Weights of a small mixture-of-experts language model, trained from scratch on English Wikipedia.
Size: width 128, vocabulary 8192, 33M parameters.
Below are experts of layer 14 (counted from 0) of a mixture-of-experts language model. Rows are named router (the router's row for the expert), down (a neuron's output weights, with its number) and show model dimensions 64-127. Each number is 128 + 24 x the weight over its row's rms, rounded and kept within 0 to 255. Numbers have three digits each.
Before each expert's rows: "comes before" lists some tokens at least twice as common just after its tokens as in all text. This comes from a sample of Wikipedia text that the model never trained on. Tokens count by the router's weight.

# expert 54
comes before: " |", ";", "–", ".", ")", "′"
router:143114101126129120201109112137144150118152146143119144141146113139119187106131119119139123113129164197110167125119106119118119128123142109127105168101125107117193098103141147159104122161141147
down0:136136153122207207164140132142150119116155111145108134119150106142117117114106162124151099087097148107136132089109132129119103136160091129113131089073157117120140101138165150158076119174126148
down1:125140154146137140115136170137138131133162115128127151137101115146121163129131099123119161130146164169113161122134108148174103141153134126111086172190134155150101113126160101149097088126130145
down2:129157161145119089100138151115143129103128118153102128107168129167131103158156069130118106158096110097150149055128161121132113052133130155134136100101113147098119166112130129098136115137134129
down3:134138120114114136129135144108142141121163131153122103108129141173121119138096190136156081152143154147137167123120133125121153169109130142103152116136085135094171063162101109149170176145122134
down4:148129092080098114116141137081115190124104137093121102136100146138080099118156093158130092137162081161091114136103091101096089120119120122137151161110142079138119155126088091129163102086157117
down5:124122096091129168127146132190157110079123133112123129158139145143127139107130088122125132117150100096152152105148160122172173123133102157090146105167138155109134140152127131122130109112120130
down6:168129142101107134132105116165116130112127115111087093144132132100146135134109138088104130062086143131151141185145132146118135130099150136113153106152084040117117095131123095082122127088139138
down7:121128097124097163121120183084102126126137113155116130097147062097132115137099133127165143142140127151097109110074148113106137075126096125106177153127137095103105161127113124092132141092127126
down8:131141133138142168136128093148111133122076121113114142127131101098121125154094122123103139106149130122148176162131110160124100124138137134102118128137149125149116117097125128116152175081142125
down9:124120119143146113179146135102121121130143116107130184142143100180129113100142126139110096129142161112115142151151144099117129141111143096103098113095121166123125129160120110136139117174132103
down10:129125112110153111167145126156114119116135113110160074173105108130153105124112134135140114128130137145105135156117131116108188104131125163114109135125104124169098161106126092142136134138147121
down11:128152118116111156128121137112139102120107084169140141131147116089124107174143076149156148164140179080130095094115141124118120147132136103152087140146155142160126162120170138140118145143164130
down12:137133128104069093117162116136125128176103082067135112075097146101117131149117127144134159138168155135117109127150098100153131120131144157140082133118155173078120136129085127153122135145110128
down13:095140183126128155102137094140167142111108109137130124115169087123108114122154109135098143143116145122123085133114121129125115166130141111065157147136152137105156162138158148152146132134146142
down14:112126155121111135128117088123119143149134115169151146154120125110145111139122144122144102175141137139129109126146110128080127134138135129147128122111114121098134151139128068124109141143099104
down15:133122117120149142130124115164160112125131164131131104166126151126156137122132094166120156104146134120095118153142120113138131100109138116112151178094128076118136137108089119136128099161133140
down16:144143113151101118134112116101151102103088110147083122127112120108089149115165111150103142091152139130131165127178068110136122127117157125133124123113089083144097150112095085112136095161152133
down17:076151096119133111129091124132126102127123137100097127164121132114125086108097113155127144105128146117128103123143139175107137166149133111127129119119201133121112113094134125085109133136132169
down18:098101159163134125141127117117147152145139119137087102113147125121106167158108120143108165132124114128106066075108109136094176141155120165143152091153146129151073139167124135142122148116105159
down19:094127143197134106121149155119129138147126133118124140154181131173128090128116063145165141147099127104138155097136161139125074141161128109184116120108137122125129153099141101115123108105102132
down20:127164119111121093128077121153119107082104139146120155127152107136100125108130198134149167171136141085126150159115136128152119157172142123120176134132178107126094165116138111136141133151148158
down21:153116105087121111134111163131132103080131147138126089151146153100146143066114087155119121144109114135118131086110181111172112103133163126128096170099122154157122160093097140120105134144161163
down22:148119114164144138120106112126104143173132112074074101112132078101105115137121094138155141102123103116153137127153120137096123136090131118124095106073083120128114166090150110142133122130113103
down23:148133154120115168169129136109127138122105199121118114166143102153097175117134126101105120127137115141137117160135111150109135147121103109159128112101132106119176106122080139141119173090129138
down24:119136130105145121154133136144114167140139140094106120154135157161108128117089136147089110132181159128105160144109188128124115157117113110125117125123159093159116074086082124159074137143116125
down25:135116164176101134113132132168085162168107134127123174124178156137141106138126159149142101156139135151143129170149143210097145129169108139156143150150136126152147115116148152136120157106128103
down26:140136151161087139120103110144104148165127114092135139127122115139175121115113117162134131155144129085115135155108154146084113135140115159136159165105100143105172126128127084087142114136149116
down27:134135102057101087161134134135156118121138114137140117135131118145143111088122085137118144138152149142102135117174113130139183144140184127110137101138113108140104142123115097101121124127139108
down28:145129138158147108131099140108127127172144089123128127129122147165109120127174137082148107076120093145123086086142113086137152147140125154117140137123147111145139068138150098128131108156137145
down29:108130102152135133145107118145167107112157102108133118130110144142141142132179155115147150114156107113132109121156147142199103132157157126138111124169091102134111172125124126114124102123099101
down30:119140165168117089101137133129143139121132176150156141131102154123148183159167116136116136144127128072141167134116103148113143107120100124160142099121067162139124111111122148151132130143120115
down31:096107221098152145110096143116143134103105114146122158124145153102139145143103118113149089169158140141153137161134183157136103156126138089168141133109129118158087092113145097114162109090119144
down32:151117111164137109140116081167131102121085148133100129139136109130131140124129122139131117115170165153120119144113129120164141072125093144131130097128097107147141109127131133118119095100133099
down33:094170122115146163089108136114172077097142115127153142106103136122084130149148141115118145130109134096118119099106072122116078092127189155113115122130158140145124111071105160143130146136149145
down34:136151139107131147145137127092162084147142106130138107150114124142131072094090143133145095090154092123119121129118111170112152095146113120157166081159110141162149127180149085091099152131145130
down35:110103111100105137175138158122109128158122143091114107107147136091141158130124117146114131140112131130117145110120112117129149152113117148129135132160140193132091132167193137130195146121115089
down36:110149137115136092149092117128113161172101126174105186135083104128101127127101145126098123136135120117068151121132102151126135150118120119116109117139138148176093128092129139110134115094120079
down37:088145153128095126118141144177160119144157113138131096144131110135201131136097170117123169123144113109125120127135118089108155140115131100149100132139106147145118143129115120095139101182139124
down38:139131096152082119140116106157086125119109121117120154125167130156151150093142141128091149129175129190141164108136129099195136108146085146190094105137150132119166108125089128134094159133161096
down39:123126117120169130124133143119096128133154112145120151128155118158142149093148168161149152105103106154134090107134150175119143131163153086143103125138125133122141108127179110164090087156135159
down40:154139135100092123114089126139113109137104152165156127096101094131150139134170106136151078158145143138092115142158163121154153089189145150167094095136123144131092103149095145133121182148124092
down41:123107148134148112129131152117138141104148168114113148090153126114116083104139127134153143103133156065130140095148109125150171157100151120143177123109180099128091132069139104120129126128146154
down42:120129117119166109151150108163107143124175119118196133169135131134106133096133167222123142131109148139105100140098150153120153140135160080158176121161128106143130114099094132117118121152141144
down43:122119143124106148144128122145088137148139171092119134142151098109191143156146126109124083085150109108165102126149149141135173147132078159153134125148147108086103139152119113136122128127125146
down44:136123121126083158121125126164123104156106141161091122150085120157115150159066148102133164114169145120122101168129119136149139116131134121144162155091099095118117129095137138146140111106091076
down45:126143137129125161110120121122121134137100145124114117075129147128169117168120090086116110096072163099140173115137107100145133135117148135131112116074154168160120161153110149079122143108117149
down46:131089111118114130110116159109115155130142160107106111119123137073161087122157087103130142117138147146148123108082119124134083115145137134117153127129125151108171175119155104157133149113134119
down47:117115157089069138120141118123154123113146129144118145092098132151153116117135060130135105135115137065177122093150131108152107104116142102125076155091134134114099170082105133145146099140115143
down48:149160152124138120158150162102131121120152112083106120183160131091119112107128166152135108136098110092109141129108080086181137123173104143137149131131123104125117170088139080151114114156122129
down49:114094122150133144107136118135135146110129128126138113127156135146142165113140142153133118154127129121142071143130097198089167147124092106114096110174120155113107108118144143121137158125056149
down50:058135124084140126130130163122079134157143127152170143093133118131085111122106079145131129136083150146163116132148131133122127133122122117142147125077164153132147143117128122142133133156125153
down51:099126143156113160106156117114097125157102133077090130171139145105122097119131137115156101128123079110113104171104110138113136144110131148113109164095161141129119135110140097108161148114100132
down52:120104127114127140168118088151099137134151122139136156143131157142109085073131158142134151135127118129127093121144108166122110105142154143148088168110127145133077162115148135075110091096133117
down53:131161159112083089139132143123113130115106153097118141142145139108142112111134150157103159076120148113117126122145111138145094133114161156161119107161143117204122149137146120144113136143085093
down54:125120108138121137151104116119141121123144126139139159148094151145131116155094097142119126137118095113142168104119151118115102141174131161117054076115177186125148154135170137148111122173141104
down55:126160099129115134154139134134121130157128120149104179112121145115163110095134114126136103118146101136125110135126119111117138128162097111115154135116126132113177154077134096151172135106146190
down56:144089131117143157112110131147149106110164152128185138090126131114111117110092120087089117124147116150140152059103113097152121169104114124111134150165140140137086163129131162143097119167161136
down57:122156145137123165105122203122110117109126127120150104132154118122135153124146114130152145122153170109164108133098145111126156117147126126149161117133128149133105083136147097123177110103120120
down58:114162110136141144083167098118131086104144108126133122160132132158153126085125146149139093139162092104128104152070129137135129159134096147075135142133154144155115131139131117119133114150148104
down59:137158175139155153158117127132093128132121120161124165103152170106130176118104125130173155187118123104137176093123138147176152135081119172120112121100136146172096103114119148136094096113174106
down60:109074100087132116154131162133104112141118118159163143140133135115134139174094122137165120114092106112121077124123138142132091131090149143101114092158156149137131098110159108174128129121147164
down61:125120067156130123134128143184155152124105149125088133153111142136124116083131175125076132107120127124128149143177085124146132092117128149142145098169122130123123110120092140154115160093155132
down62:143181104145118161116090082134138108139114149140134129150129132129137113086142096105141086128148115119160091130155088171129150109122114154122109105114146135108130083157098140117126116124092118
down63:085150136112102063141085088107151096147096152143148129117139121116092120159137164158155146131112133163091117164102146098093141105136113132104137138088086113105144158131148118139077150139106155

# expert 46
comes before: ".", " |", "–", "0", "5", "6"
router:133146157140128116141160059149135145116103115132122150103137115130107155107116102123129124108106125141106144114119118108122154159148164112118110145106115127091161100108114116124167104128163125
down0:108159123176136101111068126166142148152108136124133079153126132117143097153133081110106114061149107152097149099115147137140190142146125081122151117123116089092098136115143089128130157075126123
down1:155153108127078091143115131159115126130122123143124155136104137161156209129110159136142143167153108105119119161149112143113137149152095143091126120118105092129153117119116094126133106108107087
down2:122093119114145111139096146138130087111137154140120144107154140121142133141108128136142125168157161117149116124142155113124121133124143139152160106067136119108147098122180126116146138134154194
down3:132122132097116106116097123152102110115138135146124143112111095140160126095141072096119158128117187134135167106102153109128167073147116080133120161155122169128136183121132144109103154146118128
down4:102121137107130177135114101125083118113159132090094140127155127111112148176126152111152115137109116102153117093083144111132123159136175097138115133187128186105128106108143145162152121117122107
down5:123165153101089148140174152131127063151151162125138137156138126162153142163091153146111144105173162152106131136141121119087136130124118119160130152118133150111092134106147119084114175166086107
down6:147136143083132129081124156108101132138101118142132110158132161127136113180132106154096110089106105117105156139131142144138090157123143110151091113135118156115091159146118118154130120148143095
down7:123103133145131077141101139153169124137099115132122131132114108072124188106182124128145116133145160081130107161110159169157167109144112150128099135136161135122088131150136149123167139164134138
down8:158127127166086192113138138166097130146148095133153133094141168119144100101130148114130104133122117130135133125125077136123143133183096185096129089160116168073148145129166139137089183124139125
down9:122155147126148141121145157130125130164139150109163113150151091092087142110092123135167143127106103117116108128100151133151127162085152109163139141104149124081123184107146102062113110118139099
down10:172167129139128110162127137150107120127097090116115118146147173120129113118143088121099109099189092133142123150113130155134114082148113112106127116140156112168096145130117087109121134118103103
down11:106112085166182150128069110112141117166136103108111112154070104092119143156121102114136105124101154093167142062110143126124147116128119112167111139172123130165143123122161180146135135113124116
down12:116148144097100117104156120147126095101088116113109124159130182151158156131126129113114158181146065140150167118145153113162110126117159107145111135156115139142139164080071145137157145098121127
down13:120119175152159116122117137158129088121098127163089143128150101089111127103117122142132128095134108137157106095177143121152095116102132107174073122099132126119105161153145129118134163126119118
down14:142105151143151139125114125116138143125122110169133164107113102130090137147139135155119162113120129152144094122140117153118171120073157113129148132102101109184130143149155169106117098146167148
down15:113168156145126054124109083137083080127106147122173139115136122157142117148097182134153138109134151129129126118137169110142123134135102124136098128161113148137152134174151115165141141101093143
down16:136172122157075131125144074137122133100151130099170095121132126108183105108106149171130138142094125122141126129136140147143104165154151146159080137158094144147099105115141129084152159137133143
down17:156132183144134118104172123080154162167141104123106140085140128130126128089110095105178122144114135144132100130082121130149125175093127131104106125087129141148125102127141155099130128183117199
down18:154128108103137124139111101130116103150131175136131119129124142131184150081138108140139157145133117112101116161135147056134099139093120103124122152104163140099140141132117098076160115175144162
down19:115142069095135131138133126110160105141141174078154146138102166084127124138147163116126090156146149132099136176131153144148136111156118117120120147121145149140093137119107082101141099148108135
down20:164133124133084144094102155163130103141122121083161170157150100142159104128123116134082154145134081116122138141088143125111149142151104169120099122152172125159079169163104151158155144107069107
down21:146137114122120144123135099115135153166145100089131094103115129123138153095104108130135129149107124146145115148182076099119132127111124123133105144099154121146185136072088146100144064143107135
down22:113144123100116129115138133133088088117171118147115106114166123149172123125128136080136117188114115109129140084153146120137150128175186148115163097124090132140139109136088134106182113140151129
down23:137090130144118106087108120109135113151120126100070108154094146049172175162180108119122162154126116157126135130132144086146113128159141136168161103158136156144071124147135159115137159135127154
down24:130148098128158118117154158115164147156129122093127090112141138074115104111108133126119145129145097127146178127157110098128107097123089134128113135115071107134140142117130102121164087128141128
down25:116101132131130092134167146128152133148111157143161135086106172076149095114176127115123139124104107140155115141123090108117118071144143119092120136155117132077171119080134140169130114122113126
down26:181190143097143133120132184114117123121125117092101091097176131140091082121110153147118140093111161094120153125143097145070134154118133145117133139128103105135116131126119129135116149139110164
down27:099114113149163158135147102185144117110152133141099099119123129123092134145128109094146130141129114124180123118126079149100140134115125128142134107077152116160118157126162109154113083130132097
down28:144119135105133135158111097162127086059134136160151140127129152143079134101143180088119169113157192109101130126127116103158124139113138112122107138089099117129127144125142137126127091115148143
down29:147123146100115159135150116164169133145146126130156151112118130139106130153135162124125114130126096168118132083074124076125150112135161105147142128099134113105187156117128120138124147158135145
down30:114161141142086160164083111096100124109119114120097184145140110146121157083138153132112142134107127131142135140093142156134122164118134154167157162117140156181110115114145101108093085169142094
down31:130131159162126135128147126113146165111156142107114155050134109094152126133153115094107142143135106093100112084080150125163147153137128123123120133144146111141102121135171121116121066146102111
down32:144149116160091156155099157087097144101135159112115129131141100157113116128156096125117144108138135137092154162148112127138113135131137120111160125131090125141109117137102125126115189167130181
down33:113131139083122135114084145165104160094103104141136175096114104122140153111122124111108129154137089132109122111152159151100149102144143100078157124097148133127168162107135135128114083148108110
down34:166126120121137140107120156111111134133107163108116114102150086101136108142146112147120139112106082091163163112099118131192117111112154126086115111132132177114166151183138130154101160120113098
down35:070166131159179101168142113118157141090135132147135099164119077128121119124149143112176084093118174154128165146125158142137105154125108076170110125142143116101138123092136141128102097172148116
down36:118078093101113134144099100136109110118142185147110184125104119089146119127132096130133134123166157127130092111128167136132143079104112091171134121089117122149133115132146121144138149125156105
down37:110115146139142139114148141194125134134136119140127099165124132123195169140131104119103144116103035155128178123115141060129175150136133128134146143124142151147124123121120106086134144098156081
down38:170174156127135108116133153123132125131095105148150144143160136109081120145093150139104172115146110107114138099109123133106117161168127126100132142081125124140139105083105119118148155135109120
down39:121117173156131146130146148119097161140128135093155158164100107151134139144122148117153138150099111123106124138133154085173118125137098157153172112148162166162083140086115151143140123135138117
down40:087105110166126136098131092135123148150142071148172121171103149112136138118133074133151135162112148126127103094132122119143137094105146136146125106152121123147126125153132133127128100118125150
down41:130104145110119160136131120084155128142118139121188098105110132155084137141167099155116096137140125113136097148138141141146103153121126122147139128131106126192101138125145132145113114132161148
down42:142163183111088129099131079128123081118133128172100132130127178137117155095120136147108122152129140133132148128115160158096118150134144152136141132105122104077124131094160132135124104180143097
down43:130128102086123143109112130142113121143149102128162137074134111137143114115123134087066142134150134119131087131153132064168164096133126150138096134143134148150156120116117125125158155106134101
down44:150157115135130162172119111110106105092092114127146139084119135089161123090157116154130091153092126107165102156130137109131095085112148139115125114113125152166119105116141140092113166118127113
down45:129157158184105121147096106147135126146114108110115110123122094157074148126099099073104156083172094151157142099140132148112109142136100114126128162080118129125182101118155128101105140128166125
down46:162145177112138181155160109118135113121118126082109133098127114116141108140165130161078149169161120143113099135142109093112134096130163139093153139112167121116105148144106114160142132121129127
down47:105128097148132102149070108118092137106128159109156106152135157135146112112111118138114136101114080152135130114073140090118103147124116146152120151136122174134123124125169118108109124098150090
down48:121165098183155117117134114190144129127127173164132166118150083144098114134117141134139121113115117122115148119147118177116133103152146147157123111117139132140112107120124135128194106149114165
down49:116107128131142093122102125144115113119121111124121098133167120127117152069140152133095123111107151124106139087152132110164136123123082114126154140138119153114152102164115088130127140112138099
down50:104143096112126112103122098141132136130146129184135131092116094143092106160143128141146119136103075146109105112103123109074133153139132131152137171142147135126125140149156151117135104103117148
down51:088100151131120138139122174168118117125129127108115129142109161109140195167144082106096149087126132158110102079150135121099131147124116156125157124121121119120098120149126099152115184129109138
down52:107141135162146089129125124127170110116072108147100122089129110123108131113135126137099126123084100136086136115117085122096109126121124097123143185120128096122103103140140142142149130101153141
down53:112129126135160110115097152092152201123109125134132143150152104142086101156087163121134132120135125110136154094157126163151116130120110131096085156137167141134112133112128142113119114129071104
down54:137140135126144145169101105156129143115095182106158131149140072102123114110150149146114131141159158140112122160100169117141131118109113139086171144154137125113134073135128114154130140102149160
down55:105056112095116130103114150103069110142139099136136154115149126084176118143104146118137148140156146117101091096130166160152101138103116164142103119158178134116106110117127139130126130095141110
down56:109105107133112122127145133111127068102090151083152141147103113126133151150121162116122098149128112089158162166120169070138130106143115121142115152130128184150172110120110135131137195159132142
down57:101113078168116111143118109118123149146124149086111102135139148141091182097113179139124118141136122124129156141146142140134103104131115153128127100132119123127143136160121184113118150118128148
down58:127133136104145108120117101097096154183105091108124133136125148118142085158122139131120105129149141131121152178128165110121129106151123169120120109144121120140158175135140129148139157062094096
down59:151124130128106097195131150102152147110103165130112113109169110118141145147147181118131143080110135143114140139143163117124136167101143171138137150141071132102136160141137123121174164118122098
down60:107184148129135150141142088119135097112079135137159158147152176101143136113130178144072136120125115119123106118107140129098128148111099064109146101091187155142158150118123145118104153106110147
down61:147114128127182154133099164168126093122149161111115158094134124137119144103131136097127146169100106086088147111121102119170079129110136115161120119102130112131100159137153122153103078131144165
down62:144108141156133091136157150149130125104144097141115104072116119135164133173111139101109120157114139139110164125163132106123145137153147137111120137111143072162154094096135104109123140146119153
down63:131150175134188141121143139127164172124101089171126113145131133119141147122130145099141153135099099130143155051149118094125129141164099134126124145090131116161105134109144136122149099134167127

# expert 62
comes before: "ly", " to", " and", " of", "ed", "ness"
router:099135111125106122129128153188130153101119139142062181097140154119112093112108144144135144105089155136134078119117172125145110110133103140150147133111126094107128128141121123158136150163139119
down0:177168108141111158140179138160059120111134126092167121102118152146069170135143141135117085151106091161107154138118123149150093117139153091127113136156099118106144132107118155147129156105137106
down1:075136084114136100119111142142130131155098122173087133095144146139122105138137160138122136100141136113175131103134124097114069162102115126121119108121082128173134157129146160166139131129106163
down2:141118127134168103112153170116129144111116086136125071154132152096101089121171121111110118169110098116106127157112107152155116167128101123123156093163107175103156133124143147081111154121121154
down3:100118162094146143131103127123077118184099146145131140134144125094140132127141119111137106084176118115146135140143107149119124073132145127171140090116136127141107138129126157143112137138140132
down4:122148153156130116090111111119094103094155180136122100102108117122130103122122124107113128084150207158121111117170105170160111140129139105124162118113144141075142167115136108126123109129145145
down5:112191109142159163119150110108113144086109134149165119111130153109188110125151140125138115124116101127105120126121147151170146128114099094142132171171137175145139131119144164123135142117118126
down6:122116072132141143112172117147139113103171152129090150137187086107131145131128108111131178136119096104120118104129152116181105115110108073099132124115153123130112143120106124110156108166143105
down7:135159143141146121139106125141151187118152114147118154107117090116132139093136127094090119082125118149157129107151175128177138165138115088153072104120144094127134145111101109167125100133144136
down8:137133120134133142100129117113153128129110139119095088152116126101142126128128172141100103120101161119144146113151180155148126159138129129113137132134141164108124138164135111163127099092167109
down9:101140116132094184120169082091166169167109113085119119104153120128154151123116132122122074143130077148128142098102072126166123136110087129135143147142155128148078142169119136084155160132118102
down10:146149104129098169134179132126135115051138106128149118127107153125128102164123129149123113108120137131159101104162105145118111110158135115064158117149146116132136091174147135115128119142093088
down11:114099095138118155162102117156153158177137144117112128083079099112128154136130112156106116114154123122110156112107138170148127085138136146112104127101169110107136143163130129139103109151168094
down12:162180084156094160087133161128168138136117153170129089115153164133156125112125116105077095120124112081172137130123142153145114122070096101134155136120167145161114130100094103118178163124147140
down13:134143116168106176104173126129135137136135157119112110090121138125143157105141136130107144132126128097128147179115087180120153144139116112110127174135153132129103069151119115152168183162162139
down14:150133084162147146106120104140101138116149150141121159158129157134118134099155141136155175091112160090143105126141127135112111143137111106125160117126155157122164130139127116151147137149119133
down15:102110125108114117137131085105146136099103095128153133079089111139134120169117121195125144146151158117116145165184157087144108118100114103146134138163103116119156141144131129135099074091140131
down16:149106128139105154138134122129141106157095131117123113150165146145108108113113139126107123133134124136128190164156162186095105062108111114172109070126105128170141139089133124160080106138088124
down17:161108175112092137061153164093093098112140150141176124099172080151106156094136074133093108092118104148118099097139102106107112118104104140116131129139125138154114128103103089123113136118157114
down18:141096161112140165162156134128178142124101130148133155163168137117134098107102099145124164111138133113106152097148127140106106150124114129125137137147123103166107142152123126118129137167120163
down19:123136129109179137144130121136108163124137137093098113088119139174156136120101109080124141110176084087102150099125174136147136093145144125119121131104137136113109107112118152077159092125145128
down20:118104088132164095147127164124137108106121136187121140147116108129177077140113161108098205160118098116155141154108150147124130093144116152139100113103099176083142143164133111101127148144110129
down21:112125149155101127138121142164150131163125126178128133133156151120116093171164137131122139177125136130103136121147135116107089132140153120102126070109100133114124092148158129076140162140163150
down22:083119185106154143136134098133127126127113099124106105130125129105128111140142110175094097094115128115116129087144128138124118117122131167122111124112122084102152116176133080096147164144071148
down23:127145133151162094140151124092144143132123107150132118168150100125158169110099133136120099118180107144112085128120063095124142112137116150143163161134108183154185145156151123109132154091133112
down24:129144157153127151124148100151153136124112148095087151076114137142160128104136114118145102138127158113122102128153180174112118091153176151164115146180109127137117124114117110159152107153147182
down25:117143129116127094140130097109122126131154088115129100183141133124088095161129129123118098108133112093154131102190163106131114147118153123139141127130133123171173110151146137138093123084081129
down26:127124123093116126129091129163092120163080127207121139117166129142106106125119158124098141110105130122133094120095127106114174112118149119151160119131115094073183101139126158182110108132128081
down27:153106115139121137091152107127129087162119115143162159136126119124145114138145082114157141081162094120121077149100056122166131096110141129119116146135148122151121100138151136161125142130100174
down28:108147135124105148124128119081090154146121138097146107094140128106118149115145107180071141112151146139146146137128112118134120101171126135155123143151098147160083112107108113179099116140094176
down29:101181079133177109122109101159122089118119120133132120100125102133087179146158100118118114138092132127148084196134086117149135146144154112092111167107159087099127121104108149132112115104124129
down30:149133110093137163139127131089118118135073115152149105113108139116116118146106110126140126117168156107103068114134121140112133138127179145150131120197119114157153180069138100156134149112107150
down31:137150080122150119119136134131105114114100131094139129130160124124129154111109115101113102144112126135125151137152107112125086122161115151141121150135112094142120116142099146127144117133140198
down32:145094142141104127134078102147140067097121147101099170099099121116116109106102147088126111142106128129134127134155148147123163111110118165105114108080134129097129106106103118150148101145092115
down33:110164161119109154107114076176164137088092135122125131116122160150103096131133128083124133155146111128103137113162075129137141132155125121139155128110125107137106157161136172129133118118139095
down34:124109197094141110145143117146146126093162122136133148160144087072139112111108105134145120103120112117123097146114086075134124129128140124132132145117162122087137125097123148141139137156113107
down35:168133151137129080118160181110140158178111123144137140119093156134091163149147150127120128092133125095110142136167087113165122157114167101123148138171182105163103130120121124097126127101102139
down36:125142075116132154141125088107148160125130118135132142151141179169118120175098142108133131111095134095120134104127115151090157093139111166093093139126146131144130113090126110187092146158151170
down37:160121153107144132144156164145145115153134154097150137108130143116157132163177159190163123104119110075178126151103087169116107144112108114129105128123128123208123128154162152153133115088112114
down38:115083150114148081108105104127160115142135135140147106166126135115082138137113135122114141113151106127162136122171138151095166138125157127165109075132082119130134124106081174111114128128104140
down39:014135140120121147121106162127144113136112156109103136093130115138128093152138119156149146124164106097115109117137131180116140122144112159101126115132102116106137097115123124121129153134152105
down40:080102136114102153111145146104127085156113111093130165110131161137116128140132141126102114173145103126093129114188146198142141135110124110111105130095140115118119093142098122143095136122138178
down41:141117095107125118135115112114098168082134103150063157126116103147156095140138115154141124109152116117083136116118089143128111123138142144167114144149126148142145166130156082147115113128111148
down42:096129062132097130124118162141162102147127128118117160163115166144176080124111132103117149120125148121101156138133119124136139100127123146114116117076113117170138154161138106179128126116098147
down43:119135192132114122097162146118129131099177140126100088117124105117112155070104102068112097143086144150161149126115109129124120119093102127101090113144135147138091180123127147113169104165154114
down44:125164089117113147128142143145164171070157107143147121108146160140124107148134102149172104080106106140123165114086121103161108102129100096131135145118133157132123144139138119115189115125129062
down45:121138136119153119118154115153109137161148137124121139126090115120135107173086149123124134110093130095135093152173151132120180102132127127123179139142147092093125130131159123123129121112151159
down46:114122176145120111129147145115079130133133115134086151135136131114162126147142091142116176102122145140135122173108164161100116150121135155172126143152092158120133143150140098123142139185142157
down47:116082153112122118120132149108091136149110127136111108112105180143105082129127087136117138097111153161165092100147135148133170120114074138135136128102090137124124098113146090122160148183096127
down48:124102192143151137149144130134130141124141102131113124138120120113082096106139056128163099105156132119119102112158074156125177106110145138158155115142111094123119144130120116083137156131075111
down49:125119152098141138131113111139126163149128185114161117156155167159088114101148149134125145129105143138117112081147180132135142145106127158117130133109130178104138144104133141107134075113139077
down50:067128122130112117142162164173154112150131115169154145115173167143120174120090173093142124135128128093096120113115189162154125140121102134149106124127144123139118162150132108140138123124121121
down51:104136121094165104100119131114107178124151075130122167114154116145117158148130147132103158100121144138101112129083117101129104192111135124132114140145138122120174142118148154107127141162145123
down52:088135132113154126118117131117118091184136115098130117153118142148129137136112163139135143178149145152154111157158085136116198139160145140117117133123121145102130142093167157153111172178160138
down53:127095162132116093148104127136156145090125139129139155114101150106145143165076165161112108106101153105121116130153127093111155140159148125163100143137150088124143127108140123165154110130105141
down54:110110158062140111131100131158125100137122126134124177160122103112155126117147097183136166151141105158142132121106145128155087108181118149144164126130128108153155143134107150161130152107144121
down55:171149136144154125109181145144142123124154120143099104082125127165152133118164132156128095115159163120109108187133055109120127137133121150136138131131116134140142154146113178106141153112151146
down56:100145149158149126108151138156157122153109143131123154123131122090144136093136134133093155130121164160113092132107161149077093137139138095125149146166114121121097098129094094154127143156085136
down57:147102155110162161149162130157113150125128114118145129109131127133129088079170166098131074140160157141109115162136132148126143104109115112143105135130152103165107124141108078146104131115123127
down58:175099130152129141107102098169099166140114146134084129130150098150105085137121144111084087178092142100136123110129103099090097116144176150160125158119151145119168125139166132131133129127153118
down59:158169128146112059143111116087115118119131118105132116157091151130097120145088122177102121128103122143169189138103098068116136167104122158113126115117100138130130120120120115061138152117101111
down60:114144097133116156155119140192123147093110144119096152123144115121107097162117153092110121080129118124129159076152140115126124121120147120126116088139075123189124098134164157131127151151106126
down61:134140130127147166130132153149103126194194111128158139115104150115109122160139128131141146146156121128131128176151107125103158123133144133143177052146134118137136112101143160117126143105129090
down62:125197165184141145104134082111132153116099110182105113132131142137140126118110099166139110111135155118142110120139133144120150146106123136103083092150080132125129123125080135139113146144144139
down63:126091191103158123145130151123117118111124173105107130097132099145114141120139155135100144125142126114105131108119142107124110161129157122164099177172140148148127114169116122115153117106160137